Weights of a small mixture-of-experts language model, trained from scratch on English Wikipedia.
Size: vocabulary 8192, 12.4M parameters.
Experts: 8 experts in each of 10 layers, 320 SwiGLU neurons an expert, 1 pick a token, a softmax router.
Training: a variant of SOAP for the experts, 479M tokens, 10140 steps.
Below are experts of layer 4 (counted from 0) of a mixture-of-experts language model. Rows are named router (the router's row for the expert), gate (a neuron's input weights, with its number), up (a neuron's input weights, with its number), down (a neuron's output weights, with its number) and show model dimensions 0-127. Each number is 128 + 32 x the weight over its row's rms, rounded and kept within 0 to 255. Numbers have three digits each.
Before each expert's rows: "comes after" lists some tokens at least twice as common just before its tokens as in all text. This comes from a sample of Wikipedia text that the model never trained on. Tokens count by the router's weight.

# expert 1
comes after: " ", " |", "|", " (", " a", "–"
router:116156146114162129197105088124147138151132167093086160168129135137103133162072113116130141132179113212141139127098154118154122123198123139074075095140160132123124135130110159172128101162094086205107130164173126097077092138184115133086101096165143111132089173097073166154122178098087180129178132116143117171181134097168138117100133065183164137191155150156126167096167130112116107101169
gate34:143182133142156114082154126177137128157124126120134175170159109173154146157099136183130078115172156147204124135107156082137120122169059114128154096119118158126125174143105179131104164139106080151118137135114096121123098182152165140114082149119153147105108147130051158181150145148109120067110157066110085166176162078195160076108104074151090129167116164127176123143135206102079127162121
up34:058125110150107155143177123117122151155123148148160146116156154158123165144153128170073152075105159072145207137109122138117109077106081143138148167168064132129139228109131083087124125130166135079086123148154081106088136100093152147154150127092198097135135149098115099139150111124141156163169114103157153160115096117159129044119087113172098139084092129059102128150136142090126199130174
down34:154083094143154123171099148113112096138138117037123100170067180116102154166111147141106080139135080134115130130080124098073129185155141127096185120109086170137124130122146137175097087169129082123147071122123116084093119160126125138139109178083152126061141116123094121155116127120139098155120146100138142154149107087206128149095164090111163148139089144118176156096092138130001084166106
gate35:144133132141174102097122169111153116099160112135186116112123169141162165144107139124105179090155074142114106122141121136083129134181126103099126121080212121151142154185131159103122140120110114114077086128123133164108048158155164096027164101166181167074117147138108197082126113174126107129136070163147100152158171099087121155068082116112183137135174153147177134139099131071127153154125
up35:098130158163166098126127116112196097187093122117081128067152191085138143137119114128146136176083151109124116143117128119137136096168080127111025097101161106138083143126158155124062131097085134166150081176187123119158126112133150115116208114153120165181129157122162111155122124131075143145183096201181124122165138144117135119129081066152185180139106149162099127121141069131111104104149
down35:134115204096137129117120123099138061094112079132141117111100180135137129110131096132140123145108113166141085135175143146161105167178155062142092153157179169101085125097196118162085128091089194117152159154129065115133175067127125134117126121152099121162120150091178086154093102111057144092119082141084141082108127110128189075112088161143059187088137133135140147106100083163088122142115
gate36:102105171139121164136089187138128122063112083145093128132132138032140096106126094103190151126093098151120149091124130122163167128159092145140099107113106143173130056150140114188077139090122164147136110180091108125099075155091125117136181138076154106128105121118099157132075197112106112064141129249098163162115124111110143079120115106106178126117097112150099120092106095111123111175147
up36:124146168134124158144161157112105159126176121123170058121150115153124112156105130104105176095119140122126095150148061168076172157160161159123090131156127103194117181096120145108158139119135109128143078169151086086085142132149143119121039123101153097146126138211092153158139170096094146116133170166108141174071176145157122118096082069143106109072063143074118138098146182181110139166162
down36:184152126143129130119123178089093146095096065220123153147106139112209145114131166140122131130121123143118131097109086176195183160107121111122114027157158144101108109120121116127173133137114156136182120175157145147140148112149084118148172119117137127155133122170171098169160167120101152144100110128078108124185137149137191097161187157094129150182120100128095169103144124092230127158147
gate37:098149074131145105121069095155118126093151152128192133116090098160110212138097083097152126099155157176103134097153146175160153138106107142136118101107095084040086129132117129066137119107160122196117134133102194151089168164129119141099164135139169082100123176093128141132085106098170140142136119157098136208113149087154137160172083132111161112129103187125166188185152180133126165133150
up37:110158163118146108170178142120077115154116143093132162074138155138122141137122139098173103120163177084098128157137153133176110112114116170102110112126124164123097104116107102139148213137086136162151114094095132107168188132208154105135113092186115149152131164113117097203110130138149103111136095129219115126080178143134112095144189157202142185185144131160130171127116067059121137114179
down37:123050156141138131136115144151091086082100164108117101102132134097085146179139146146126129124058083114171107141103188135087115134102148127166132141136160128148180143131118125079132077125085073051166142110114132095152151130139130133057108115131167082114120106097122155153120092111124139095154135116078080135136189092122083143047158104096195195083110100076152116109068149194115149150155
gate38:192101123167204108096113085139144096166075162088172154140140099153108142125139175159121084130116151105103104088164152116122153082082099109120155145117123091058160227141167105134155119124161113101156194147164139127157104179165184125090089205137093105120101128102101106124158149142083170189155123112151123185184139141133121116146138156123156119149110198171139163121123160124139158133092
up38:114106118136078107131154133088147111143160101089091092154114095151161153155108163125189115102148133144115132172125077148080082169110076121140125119104134092066145087155112119056115132124216080154141123152139150160092104119154172171142082174132124107130135104152174141137113090172126138154047166073171060191108150171092085135115125170090146075154136156109145187069105159110126124138125
down38:112133105165125161118101196115188077067154078165120071149131100134168149136119137155114139120117126171124146115186165150125120154082138127168090152105144084110142101179147140094110145096143168144128164121132130156098124137135168145131073137158110161114142207146118244127096077181132084114109124101189092167117163156158122138102108168135122067124106063121067117101102131095065119108094
gate39:124161157042153120103124132110072108150106125093109139194115107126148114148125137150076136115121135139191126101117074122103175150145082102096121137121076135166125081161055137123131143113134139126118160128136155116089102181098105092112122108098149182157111191137069139118112067132132174101135164168149134047140160080074121096147145093146135089185107130199150134064120068104195118164118
up39:165117100126146140100079112173165111141111096118106158138142105164135133130161172137131139096147096126160151128168103135130108156160154090099101167120161158135152090110141177129104138101117144121154152168194167149168139081165092082111152159161095140137144163117177138112065077076066138162085108171126112129121128153164135184066139105156161110102091133255105110108076120128168164186160
down39:141108112133083154165146143158077113140140155109127107172128155168094163152143135097029135096122099081093153138081049125127129116121149075223116132117134091109152119110155144155143179186119123081140117109189120163111102083126069168123071155154124102120114118097121138149184145150136105100108147061144149152128082057099166118161160143112120091147132093080159095115129123196112104140187
gate40:079164081144182173090084141125160136096101101053152149164129097110146138135089096064139098091160122199091122097144114141088140107137151102106164135093197075131121107163111132110117141161072116117077096159088186189087092107144152112158155112123107094134141162132061100059158107135167119125172123104130146120106119134104099119085131089087167082115216134162123148142115166150114170152138
up40:173136138125117193111123107119074179116163165112089159166114111108138142109115112174076108139149148158092164145080191168099122108126142155160101216080166129181098150093139179119130123121145093168152093092093137082192148139126143146117124118117193136071194140110172102143115147156131148131066121183135079109112143118094129147179088046085112110109127147109150065100110128091141134142086
down40:128107126121140137110113120114158092106116076149148148157083060112172134166104020128133117139101120178168156081170158125167111143120113109086106179093154041149205138120133138155183122146094129170166179109060151169111103116114133096123069099147137117131147152113119119108095106168094080129128118170134191150121192175119152112128112158114149107109189158132118110151079095110086170167107
gate41:135092158093169133100104094105199103100119133097072133159141130130128106130131118133132157213136134127155133097141197105083157109127158082095162135111115150107099141091120143162079160138148124106106141139113148157091103178133121142108103156162110137121099156138087169100143231107186123097096096075130127135204157100174133185163166115189103114103111160210144109103096164191162122092094
up41:150139115114104121176121154169097176100134174146144095066107129158116081118151112163129061096091104165147112153138080181130130101122128065135124098147113151090157145108154136124127185176155080135143195130117164096156079133110134089122111100152097177112052138153069144116094127121130143091120141114153130117148103058203098117116152070131111117057131174116135091167131185080080084079160
down41:146173178129191102123111127091141118047101157126127102157115190124148142127095142119104052158113160104187066127129177085177129106150113128073126033149136105141148104144165124134166134140116113155149135044125121127150166099108109127046105087146147085083104141191139116137117133068109160152162141167155132129184160154116160108155161112119128132133156085132128155095076052126138138112131

# expert 6
comes after: " in", " the", " of", " at", " to", " for"
router:182148107118100154095124124149127180054136176131088141111162096171089118138136127171078096108114135082099177114164129193168046124099090096138131110108095143149130101151162112092163156102157115172154135092093130078117110078147076059114099116128116152143114128161153089059136106109170106127103165195116089144074178139089147136111157131101173068119157165186181122116131146123139096109093
gate6:116116141068116157114100196136149124113162067132069099207113100123122104147158093134118114164135121133117120139127115198185060171142106113152152181060184143055146093068081122122136152107183168121116141128115131183091088054126091105126157130134125141126185141088063135097139116046121127097101128131122103126126156138151147136149138128144162106115080185172139127083113143120151159129094
up6:110147125117199115167122124093166173103093116141110053210122127106180154119125147115121154119132133143180135163137155103078159143197158133099104119135122121203130153142080107142136067000208179146116136104133089165121163139142156154138125137165157135091140131139128146166124161140163172124060125159154084094131143094104116147109162101149126079140121185160133151125160146146155149131144
down6:111064154159135131207085122085157132103177140086129114117170142153135147101146077096116106105128108186113150136158112142053185138132141100106136102122141115115077149189154127124151120156097133125124061067109081154120092111093100171176150064117187155074160101142132125182135129150091119139150192120125102161135058148144127127184137148128150069121152167165178180149112126137188159148111
gate7:144142167140120125082133143149126126117102078123153185112161117091124104109108133144075058112046095084172167130162125061147086131120103130206130106120101164113136081146153098144111103086126134164145142154107076114138108114061072035154123110115106132100128160111128099090081120095128102164103147152086152157112164093122103152039155158131168149140104147153155127185153153054167138137133
up7:105082109119076106093187083069155116098125097123183118175137104101163164124095113076147091081066134114153155106089077134139122150140123153148113098125068127166126116092103075179177066111122093174170072136130117149104168149080145074118089124136053123086127151134132072176112174110110091146177153116095152138106143079135109123123137172138174188146085111134135126150112107117089104163082
down7:121066160145081175154127183140100180118092155190115078187169098137130130063142147156113141097150118122102154152073133126155149095122077168168153088166142111147148077071141128083150155114070166083130111094101106173139135133108094178101123133196121118114125133067155105153123107100060141100138132114096128159137123056113148146170144083114134114082156165111119129107054141149147093080174
gate8:151165158099144094132156147150136129130109148157133164053179068142111111145124060119111099096151143148121085118112099131096163067115131209122137162158076170081171149133158139088173122177128136149180137117128136135186138142102136116094094122103057135130186104139085161098100119143172166149117219133185104112132104140094118148129105115118220107132130157132137187143184097104090142144084
up8:141131167078088163166094153158077167136118146129091087137148142169064189077134175169095098157117142181098118117149160088150096168139120138084127082125149123137106148117090128109095138113161160096186155087116090125160150157126146155084101159121034177111154093172146112153099167131176139176213146103159161155091095160141112097151105136147104186147164141073164163156110125102110106106118
down8:216150106105145126131048118105177110166103110077165194126191157108103073154130164122141138128161065077132138103108097133108182136148151134072160140114120102098126082142143138169072092088130108127109122105125162121108151136178151117202132113109191127187137172141100139149149071136140104097127187187097138152153127187126056099085134148102160157130098147151109124128118108170149140098152
gate9:138110124105131135038147034159138094143166184166080146143232136100131140111124146162053106086160114163122139145145148139105124141134161117096151080148145161118154100087165155214077144097088111144193136130053080137150120098090138082074127113115108060127163155117131132102155100095140100142113103124179138181084166140110128100100147137127137129114126135119130155158125119129174132110159
up9:114141137156096121140120174113192105099204102115139126089202146115119150160105143161101130143146139094144127156143114130119085135136149119177165134049070113117100135160181168170096129150195109147137143063149121098181126140178123138170099119114134111097195133143137094134104141129180159079122077133085181149108114173176158144065145194166163150101129157142109070101182133146145092084158
down9:103144156129089152118204136084148074122071115104113137133179138135113089136069136154102082113107119091151110086127074161100157160125093169155162088115181146152216138112130097098143172156154162193160118152159132153125117102104107146110176135119152169090185181108112080093151160135168122103092118148098189089120122139136085100092148148145072110135052188104117119118162173105106083135109
gate10:127144171088115170108140169138093209118149112112136166107113085124082140105190086155133104133174117038149159126172108135098145123132087150106108108177117089099144100154099105094145124140052122132159110139040155081089116158100125134111077162132163221089142171134148080100131123173093147187086084158128134113152122126073121135169079114134093114141137148140147123119185128077141145115140
up10:150082126080126154147122085155100135127146094147086128126174140112154135109124124128093151105138109124101128169121134139112129112116109068171101125134074111159154119080146079161135193139141095120162148123100150163195147146130177124130163094099083135136151196118039127132135099187182137098046112125120133188133096052186123168195098115099118108116137089159121052178113103124124063110100
down10:148145101139116064156098145077068121109102057116177088099136182174177080176152151139138093132088069165103176120158133181167144180101143073102174124102178127127171148156109130149145136167122121188115100126163112094160127097128107126062137106171094113138190073099142135125129108111117171124193097095134123114157173123135142126153134096125175163136131127067206133092100135131100164121154
gate11:164155082104114147130079126176098105126145085138062173079109135134102177148120135164087150156091117119097120102089177120135065101125068146102156149075170104145113206141131091064079143169137161147138121128112147114140150163186079114133108083109067116106126116136090143063124102129084135152141121183136108166152138167115076119137131058081068069146074135126157126119136116118087175118096
up11:119156114138096073136162099046190124146121151115098109152122081188167113122079133077181112105151122130102143039186145122101163179116155148167138114135124113117142089163170113145152184135099145138171144099113187120108177133149164124188121141112110121068148103116066138180189154145112130139108107155135139080163120109168137121149141103152146069095147163124104167153135109184099130082202
down11:125033123088123133090108202133104133062112075097142133079167135136135104089172134134106117126184158131158151155136100134165124133081110092129165101088213139102185077148148093097116136185103123102119043149102141147104095163109113165117087104107128127178134132173188133177118141090121108128114090137144117146120125138189137078104169169113128116157153079115143183138138111154051121130125
gate12:140091105135155165161094082151099127065139152110165157096147081193084126073107124161115130128176135046127132120137116101112053131073151142160113128142123118093115149104163086109155129116138098141147140111105084129065165129106126071188152173114175096098147123171174096139128081133134132134095135162085119166113166114150065107119150135152141112143113129131170171061138168105214091051148
up12:073125144113143125155187165111140159140138092145133062144139139133124092050139179105174145133108098076106095129096139102113092116077141141130133217091058139151190197084146031130142116173108077121140161127173112105158173153169079101119126077108157116121107147134095082093091101136123166125120137150089113074095114105148154188123139114170107143153106141136117153131144140094179169123116
down12:185151107130108167094058148124148150109149151084075117144128155065142159118084099153122204160201147174147119145153106134142128128163145128162119154175133134179161076156127160110150137063080131149086094164149115126057090113140153126090089076152077188177097073140102111132121088127155116126111187095131145137155070169147125163173127106169140085132116161154104156135079124163078129122107
gate13:070111085129193108112109083144091140135118104134102126065153154141164101159088153106089131185154112114137169132157148154149086150067072167185129165147123132124124141182187124173163100129149148131098165114128103137064115098103163078141151184079108069108122148143125095112134130170149145189119198127081108159133135163115114078123176087144174107138080169145104166105136206133107105091109
up13:125117101121153134101125061138204130139128165095123138152128104108152122165115104079122182090191078155185139104103174179156126106124089079095099112093099108191144114159151161123151103132125114145156121101152102110148135097104169113154144166114085153141135123105123107178147201137127123153146118095108091130077096119160150063219170086129155061129121139124152129079031091120104138075130
down13:173100139069122092108151102164109157133177170163100120117154136137098147204070137159149177128136169116136120116137114094161127094207104149147113159185123106171131094138133094139119133126100030111118102157125128096139089118175120090103155126126150107145139121162118200125163201135124134078111176061129149118153137134130134090123125073050127100142112128086139122119042160196081137141111

# expert 2
comes after: "-", ":", "\n", " (", "|", "\n\n"
router:132081122172108111163124140132140091173155162119160119147150122127115100099107101080141087141099131164128141171100114094118099184132194085111218119127204156160136102106057189164120154106104147133110141148076142152128151089090146181179109165182055098155105160094116073126141141150139129140148121121154141161117091121086069090117123130133069064142124166100128118183162140173147067145116
gate34:097142159115219149150152158146116135152147079151165118068153108161096129152155096142199136197111105112092124123117172153123120160124110135113122102090119092156155067100155181162100139151160140119137140134138100108172130113098181145088137115187120109128155110112098035192138149160087077103109116132124110128107159092187103083088187087130075177137115123146135099203098174098151121099111
up34:119086116176134108132116141107129138123188138100133140163163128068139146107134100110098127098129165202115077180162076168158122067128128101139135140140177150115196092162071208130113096077161152120090120134162171137100114073116170094164143146114106116144123191092152151111183122121148165113144161129127098180127036132095128132174114125160116084158105122154122086080081118120195167156129
down34:133169132148129126186137172125107115136140117089181143110135102172116099163109134072040132141117094165210138120070136152189102113146170102158124217123181170144144150097063161145117157083149072097110097150054149140111126088144115096116132118096130175107113121139154085131127154061124105109124151146133123129111083151120115129070198138142122080137078127106136128083138139102187076107120
gate35:193119128186121108180120206151188127134146131092122131084091109119084117140101132101165150113105093110197188172165173069097104121161125163118185130128164116134090110152060161153084149111124162127103159144089153105110170110153139176138096129116102118117105144086124092186108077099146151037103142128154112150158103148130157130100097100186157126083097212116090120128117133148141137171143
up35:174158141096111123128122121076051199112108150057137179174103134170140148149120137084184075132098095156151150146109128121185114126105167078145173099071172083122087122171095128167149072124154143161090111155198169123150105098135084127119080125106108133130095137151157131146088128129153165177144118101135172168090182131109148135071115169096136138143137107110153172069105143185123090088110
down35:104188151196124146088147099154118131126135124122082112119084075092139134100105074138119087171160146119078110099088090143185111110106132162140129216105106123152098106132174090090088051142105053139097095146128138186127138163197097130147076129110140130152115150121131198096140152163164133125113120149130114085170099091114164118117125093103148158141146147180098114105193112071095140122194
gate36:183132071181163137078080136176141138114123148074122131150147156093119189147126156094100070124100160122135149149120221133116150126142155113098230093126150139161165136116158132152045161072145128161175164109096134112096126081091152198105105115140128126080165140102167161112161144157141114090132105169146100134194120171189108130105154105125076136157136133107117163166170143109099117122118
up36:129134146131182117102146160087207141121157148139149155149125176118150173120090130095101120150144130174100101156177052128121113085109157124082168105140103185081155131112110161138117117082135089130165115179187162132113090178100093165128124126097152143135147077152124121170107160100135107118159052109110213126080137071092150079145129086127180120145067179122110138121084170129137080149185
down36:107068107186128156125087158107090151140129149153085155141142093164138137145189174118085123115093130044164106104108112163126133119148114112119139191081092158161130134093129113135088103112143137089105179097146149192096165209162111115075085092145160184098168096132186088141152172125116131100120104145140083110103124103112193122113131100156150116051145127091115141109087174165160092125065
gate37:051128136107121098155128098136179129130143136111155096138145074140097110167067112027162126158121173146105087159087131104086152120153176143135117057095133076149106104081088181142198106110087124115077142204143109175124123127052168103074110145101145141108103169177126111130083110151181119178095149127169162146140134074154165123125089101139131173136121114126139142129153101126097163123138
up37:152149154107040123204089141167153099112076143154062106125145121116152108135100113095164114183107093154169132143098006140151207114144130139126126121091166140159073100134152157136109134169121171152132150194164142092146103104143101128104100120157132112098195120142149082139146150138155177137080162101132150108097182203147170168168101134115117146154130122132103129163136108111085123147152
down37:109134139147133100132147129119135112157137139171128161150155127140127166147162114178106155115180236101142158101112132110076142132151158113141105118128122125065117157089116090173122154158145147204090094116098094138177106135207160113133099182191120087193066060102139152167116129106103145141080083121127146106141122203087091160075122112129157115067107127077108081096110092149127112110158
gate38:086141118107111151144085100180085134082117120171108150155141071099108121134125144139145139153116129145180095069112136091106111195133195151131065032145149151095164096174074160167110139201110150183107076117079139173123087141126162131158117200182119119123109133118092126132095179090077132063121156145141117160146088104112105117134089140119119082128116149151085133118106148090182150135155
up38:139191079168119194132143146122148166105086130131145148178128069128142134135127109156174181094150145028080178135177190158109121110147086143173098105121129124142170148130109081138122129070116108161104182099184110140106115101161110148155076105136144125092066131145155117171138097116145105124103143149181083143105157173180153131089141168058145127157134075106136157107176125136170091172141
down38:130103129099126127125139050149106161122154111180104144111109122178168097092093099138059178118115148092121105156155144173095201081161133120132165145096128138089145099098075124127088159163151104155200070123158085144139125125099135163122144132067121155033116085152161104146125110084125157154122153085062164149179143191099111144146068121106145162073144117161113142099151132117173113149090
gate39:115108119130086128128133136141113112132119107115117149128138052130142122126141094087146121130135113083092122173146099123055056083079117156117204149114210113140163089100086163133116155159136133132091109105094149172162103173177184139148134178133102156114142114118121088113138202139174159120103189155088135184176122120064106133030151117127152135121128143175133090120084087180138085149098
up39:161097127143135115067088091101151046132133098125137124111066119118142170119066131049079124114100155112117146085118160124154087134124122145117181137100152140107032142105136144119165167120059176146138140163106133131077183087138149159130092091116123129143134105144065173065112088134133099082112131134145125111076148116156108154138136085161111169149159142124111138095204193053103130112129
down39:088081189164134134118143076150120140153155171076165157115104060119156161113083178149164157172088124078124100088096100073112115137148091169121135159130114109140152133109155135115137146076171163100077176155176114149180110116194113087152127135102129119141158123144088143093124067157128113185113094137104158174139157134081125111117056146113152157072128128191135119141124117110038115094077
gate40:100148128103114137111113204073124098102144152101106116078140109097150135117063109111082130065144144105078165171111088133102128131134166170130147094115223108157169146151060175156099118111121179153132138145090126148154175161141156143121119167141165128147177187140117124103091138103174127172084175192091133123131127111112114141149078087109080077042098166107168142167161130143117129161155
up40:149120123148151150124117102188158145075070144067149149100070150083115103157120103156144166171116119059205083157126149122157122063095104088179158119121102103126132135106165110102155173165113114089134150177120115189162092106119165110149141175125127082108148118098141081103120080115124177163151019091161158135146100135119181132078122169126129171143142145084121155078127109169123130157143
down40:121154123162157095154105110161136165095094136180137130068084130109178110095073103086121114073119153149179106078138152094113118043129044176166146095116163136151133175143139095118110120125176090135163127189203107106126170102141120184111142124104120126076166143137153094172113166155138119098121123089177096106178143185121138145132080162175188128084110148145160135130111160136192139107126
gate41:133107171121115147142128094076113101127139156131157091101137117138108106131080148111120137115164185051124153151139097127131088120091177138139165077112169147161128159155132091159160176108054181215159154140147078176176161142176111162145133180158118159122179078099092178128062063115154086151143117135110160102067105111109145134179103105149141130133137162140182172160119122164179147113107
up41:086127105107127081065152139169120140130141091093150151180157067124151149104139136157127097109163155093073116076060105126178185147179085137153067099142143171131128089126141114102162130093097144091095111095155086167158123152165114148084080172065133090103174075136117124175086151160125127150166119157115125183108077111114157103106096123179106069126114156128157080124156194089087119134130
down41:107158110100130108181096197134079089084122106125103128130190155102169149166148135110116143110168132107165129074175183169172088176144110184105113121172169114126129137135104140089206096183177089101150109136119128136121076110184113088087105059106160145145109070055152077110096084117135077128165104146148089123133158136137082084153150101100166129175145148173110117125129142141111161147108

# expert 4
comes after: " |\n", ".\n\n", ".", "\n", ")\n", "\n\n"
router:073107095120135099188136120125128070138170104129135127160107099116096112101129192171122124133085074094181114168119083083072159147117068162152082124150107125133138146145111136191101094138151127151117090149162100123115157237092187137158165101077125074092124195093098158101103133125129096130103092137174153167131099127141132150113076142191144141074077081125071126137134115122096135104114
gate6:185166138140149120149102167168095152107124121172124201115143142124229217146129116155130128184090108132153122136160136135098123055158122105171099153109110145080130148132139114107095093159159128072124135191129145108094059141108173141163166154125068121114096141159128089119132146109038123118089167183113104085131152163111095175087092093084106100122121089139134125094118100116068135118130
up6:128138099110144088102186104093147120107174121182111149096148116132088116123111061095099101132128083135137100085140061163153158119104177144081080139126152157143146140102122095156171149097146088152061118085076190131137147118075106140112137195075119103133121142097082096158167130148148023080184147086072110148172117102166094056134136114165155143110120121144155095122163162103138118123136
down6:080118123092105105112151096172115119117124084166154157131123128125128187104173058135128144155109123077143051123159144153171156214069122099113056111177146119087106087167103135187135095123130103057136107127100203121161181137100135110103155156103121114077138119124117110184116084088179067121118121128091178140127110158138115157107104141155154183161148146111136105084141134127060101102120
gate7:117078075093114125048145126120153100117123125116188129105094082105141079139098138077179133156134118134086182164140072131137156154107168121118178186093212113116116066104127190177136183082150127153131109110032141116117171080146174121202133180118154142135105105097135132146139098131125172176097099098140103120144147123129137108129101136125087120107114178148163094119150094117146089099090
up7:066172142124103104149077164178096114103136148112095099156109147137149167143126153140132111145116201120120204124131179155180114144102133098160139117161122141153152151165129109100220139190114130123128154111143119169149105143138076124084100128138111141126159080163207105043138149134201110180168114155090124138155127157106081181147099166121187170175140080140073159128087137138141135148129
down7:088137195109132138073114131084137133113131160139156150037137143095186119107139152136154146148115175115129110128162122182109102156149106079187080157138154077109117105084138184147118100114121097141113152155111178152192051178127088078158070058094111103107088122162111088116130130120182169182113108150157140148146149169170160120144097146138145180084141165135074158134131174153157120137103
gate8:090116128082101112089112157121129109159108130130075133106147108093129176208176179138157117146169132136121171169130109150107150151177183102155120200168126138129143101108092164097105108135124133075158176120083071124149129140138100089178091129108096177116104026112133075120153125161173102126153148127118035142114096182134113166100121147144097171200117135118179154134136139120174147138084
up8:120082117136115135085149089116161121086141143159131091156107094155104146117119152101123218158109163107146170126184106155065072127090156168125188091157161132119188093150128144132086177086114146152152156155156132104154130149059098066107182163113170105150144069187141076162153109138131127078124138184099085129104097125133147149076076148142139107154079099104105171146113078102110163149166
down8:109124104131053119132158132122133215084158139126106078115159132160101062088112156188183175128110190132156151102126172131155123150184093196039159073120082111145077093155131135118154141157133161095092140146130149136099180073129150186114149132144130127138143140132150069106103147107059130092092147142131163109170086139108138122125155075135174075100161130110092110141130124134103175126129
gate9:077091171113137105179148132076110142137137133116098072094060066106087132123120088134131095086128108178116122151155138175143144178160110153168120113080110109162081092145114123116068131115117120132098048107131139168159141112116130166139090124142130126106137134072112093113085158139173120121146107104135110062025182073091140130125115140173097081137061105109146079158101165124094078076125
up9:137177125128162141087118137099121161101145119167131106133148142130140139095174099188120124136096145126142147117158117102144165129127124132141071110118123180098142198122179073119122126101255125063163134143149134166163156124096074112147162074099111112049174126121142140164161129107152081093135117072127161166187102146152196110100186167089135124142140117186132111107124158059130147171124
down9:156121156146041143142145116122151154106104131123131141041166159135139115086135175130111169142099156099120096142112141109132100084135155073110155143114141128088123140098089100071135159114086074148091152186075180190086090134137148059207134100107123130113079085135113099148166183120131199109122121121139160142184140095160115107130111153153150139122188119143125138132172129140222107139077
gate10:147132127132091181126171157162151162113080079118109104155137102045138125184122179157096144130150121151123152113079087161089157155093173113088144141094188091139105125152102071135147120137086185139115142147141097121043073111121103132140142081158080067137165167115135132143130114131124111154139107184134070157152101109165226167076087161141092084141113134153093110109116184095125151140136
up10:112140124092120127114090132098057166060123062103141160094110124102113154122109108115112081107159155093185143129153144111071156080125119125183151160136145140073091106156190123101086125099128102153097124116080140131164095107123085174112145119086139123186096093085159175121109190163137077098093103101111175089148148123136177095112107160117117149101142080076192105171154146098122107135219
down10:082168116181135126100077114094151145158080189091115070134098106135148086152140126059122126130161107124042118159112167123194073088131189107115181130150104107129190146072117128135100136148129116100088121123186160118150121152135149181098115129135085122139118112087129088092163143138073150101156133165128187075111107052170155135128091174171164175130107119130146175132151124139147107078160
gate11:123184147165151074054141159137140084184183064138126154153149124124138169087116133087073213099101129145116121113123064165141110105246140110134125130092152104123113131161113148149124101095142186098107091077074132117083154126143146159120163134154080131144098139105183118129157130192132138106186137133094113139135094160167143153091123141141184151101110092134135083090137148139184146142138
up11:151113134096126099142097141137118143152121099076166136107117175091136128087156240164168044108114107134124108113151085076083076163031162092127104140133137140130097119116145117160078191165106095147142143129117154117112148125089122145165111181169165153118138151113098096147106095096113125158114125108107064175103183095163152083147136092107057167161109139116171148116116117087099130071132
down11:094198143156115116145129153122151053150151130167105124132151113136125158085173127071100218154109109117116135126077091205135181112222116113150092123103134106102147136175089167093122106114133191106139142054098078109091096145137128135127186141114130117161144100077178135113185152170114104115150127131155137169122089132155111170080128150142142129110097101115132124131133204140185077162142
gate12:129142140150123093121112142176136137128141101098091153109092101152087129072096117085141089169105130152125139133152132110101170133153102109080082176141116196093158128101160079170058143088126156187137122153087168164092068117144143140137162124100065084129107139145107111150119178092063065092134159121056114151172142113085079112094107109214083098093101117099113097140150093134145195141129
up12:137106151134143111143190184147141152134074153150161206105145238110110143150174080126100144100146155118074100089076139126109086100105149201104144141126089102132127151184104139141105159113097084166154106108163123093093223148111121109139132152207129176110120115112109125133132108160158152171142194139083154150133095126130105164079124116130149098073071106133145165146122134085135118102150
down12:126116101131141114090158117146142132136106124128146144112095147131162101095199122188132132170163141118150161116135125083129092134134173161113161157116113183134161082163109150206113199070100120108158097137148118139120122155110166102142083147162096128186103155112242107168139155118112117092133100100137131143152164101065135111123123105220156126061086112088118111145116169175171171106198
gate13:087085130120073142181198114107131140108146150081118098152148096120119151153146090135136124117126131104149126209184137160079061103132119181100186156109157112142147106080101121130128159113050178087058105173132162170129126124157176125110162155142105128166114142085109072120101079122135168163100113152091107138047097126113137123152098087104077125183121129086141136149132183158118137189158
up13:114126199123062144101115142128116143106081109144158072144127140105147089176114138200142066142072103162097136134121136153161080089164153133129093125109116182137080154111144139133164138169119135110150138058150119081117142096126084092117126123144085057142163101101119098164136128093139142137097145168181212086132132134139151184159162122160136140183150058041161160097113150077141129147148
down13:102133092131096142122124100139165087175132126101130113107159073112095190179140109175138095116083139120105138091168110139150115146097174194113140133111145140086118114075142146094069129154076147172115095167092111123079121116129183120127173139125078127139138171044104059132182093130092147148083057174139132129044099120168158099142128127133071149151134162100188132143105158175120118135180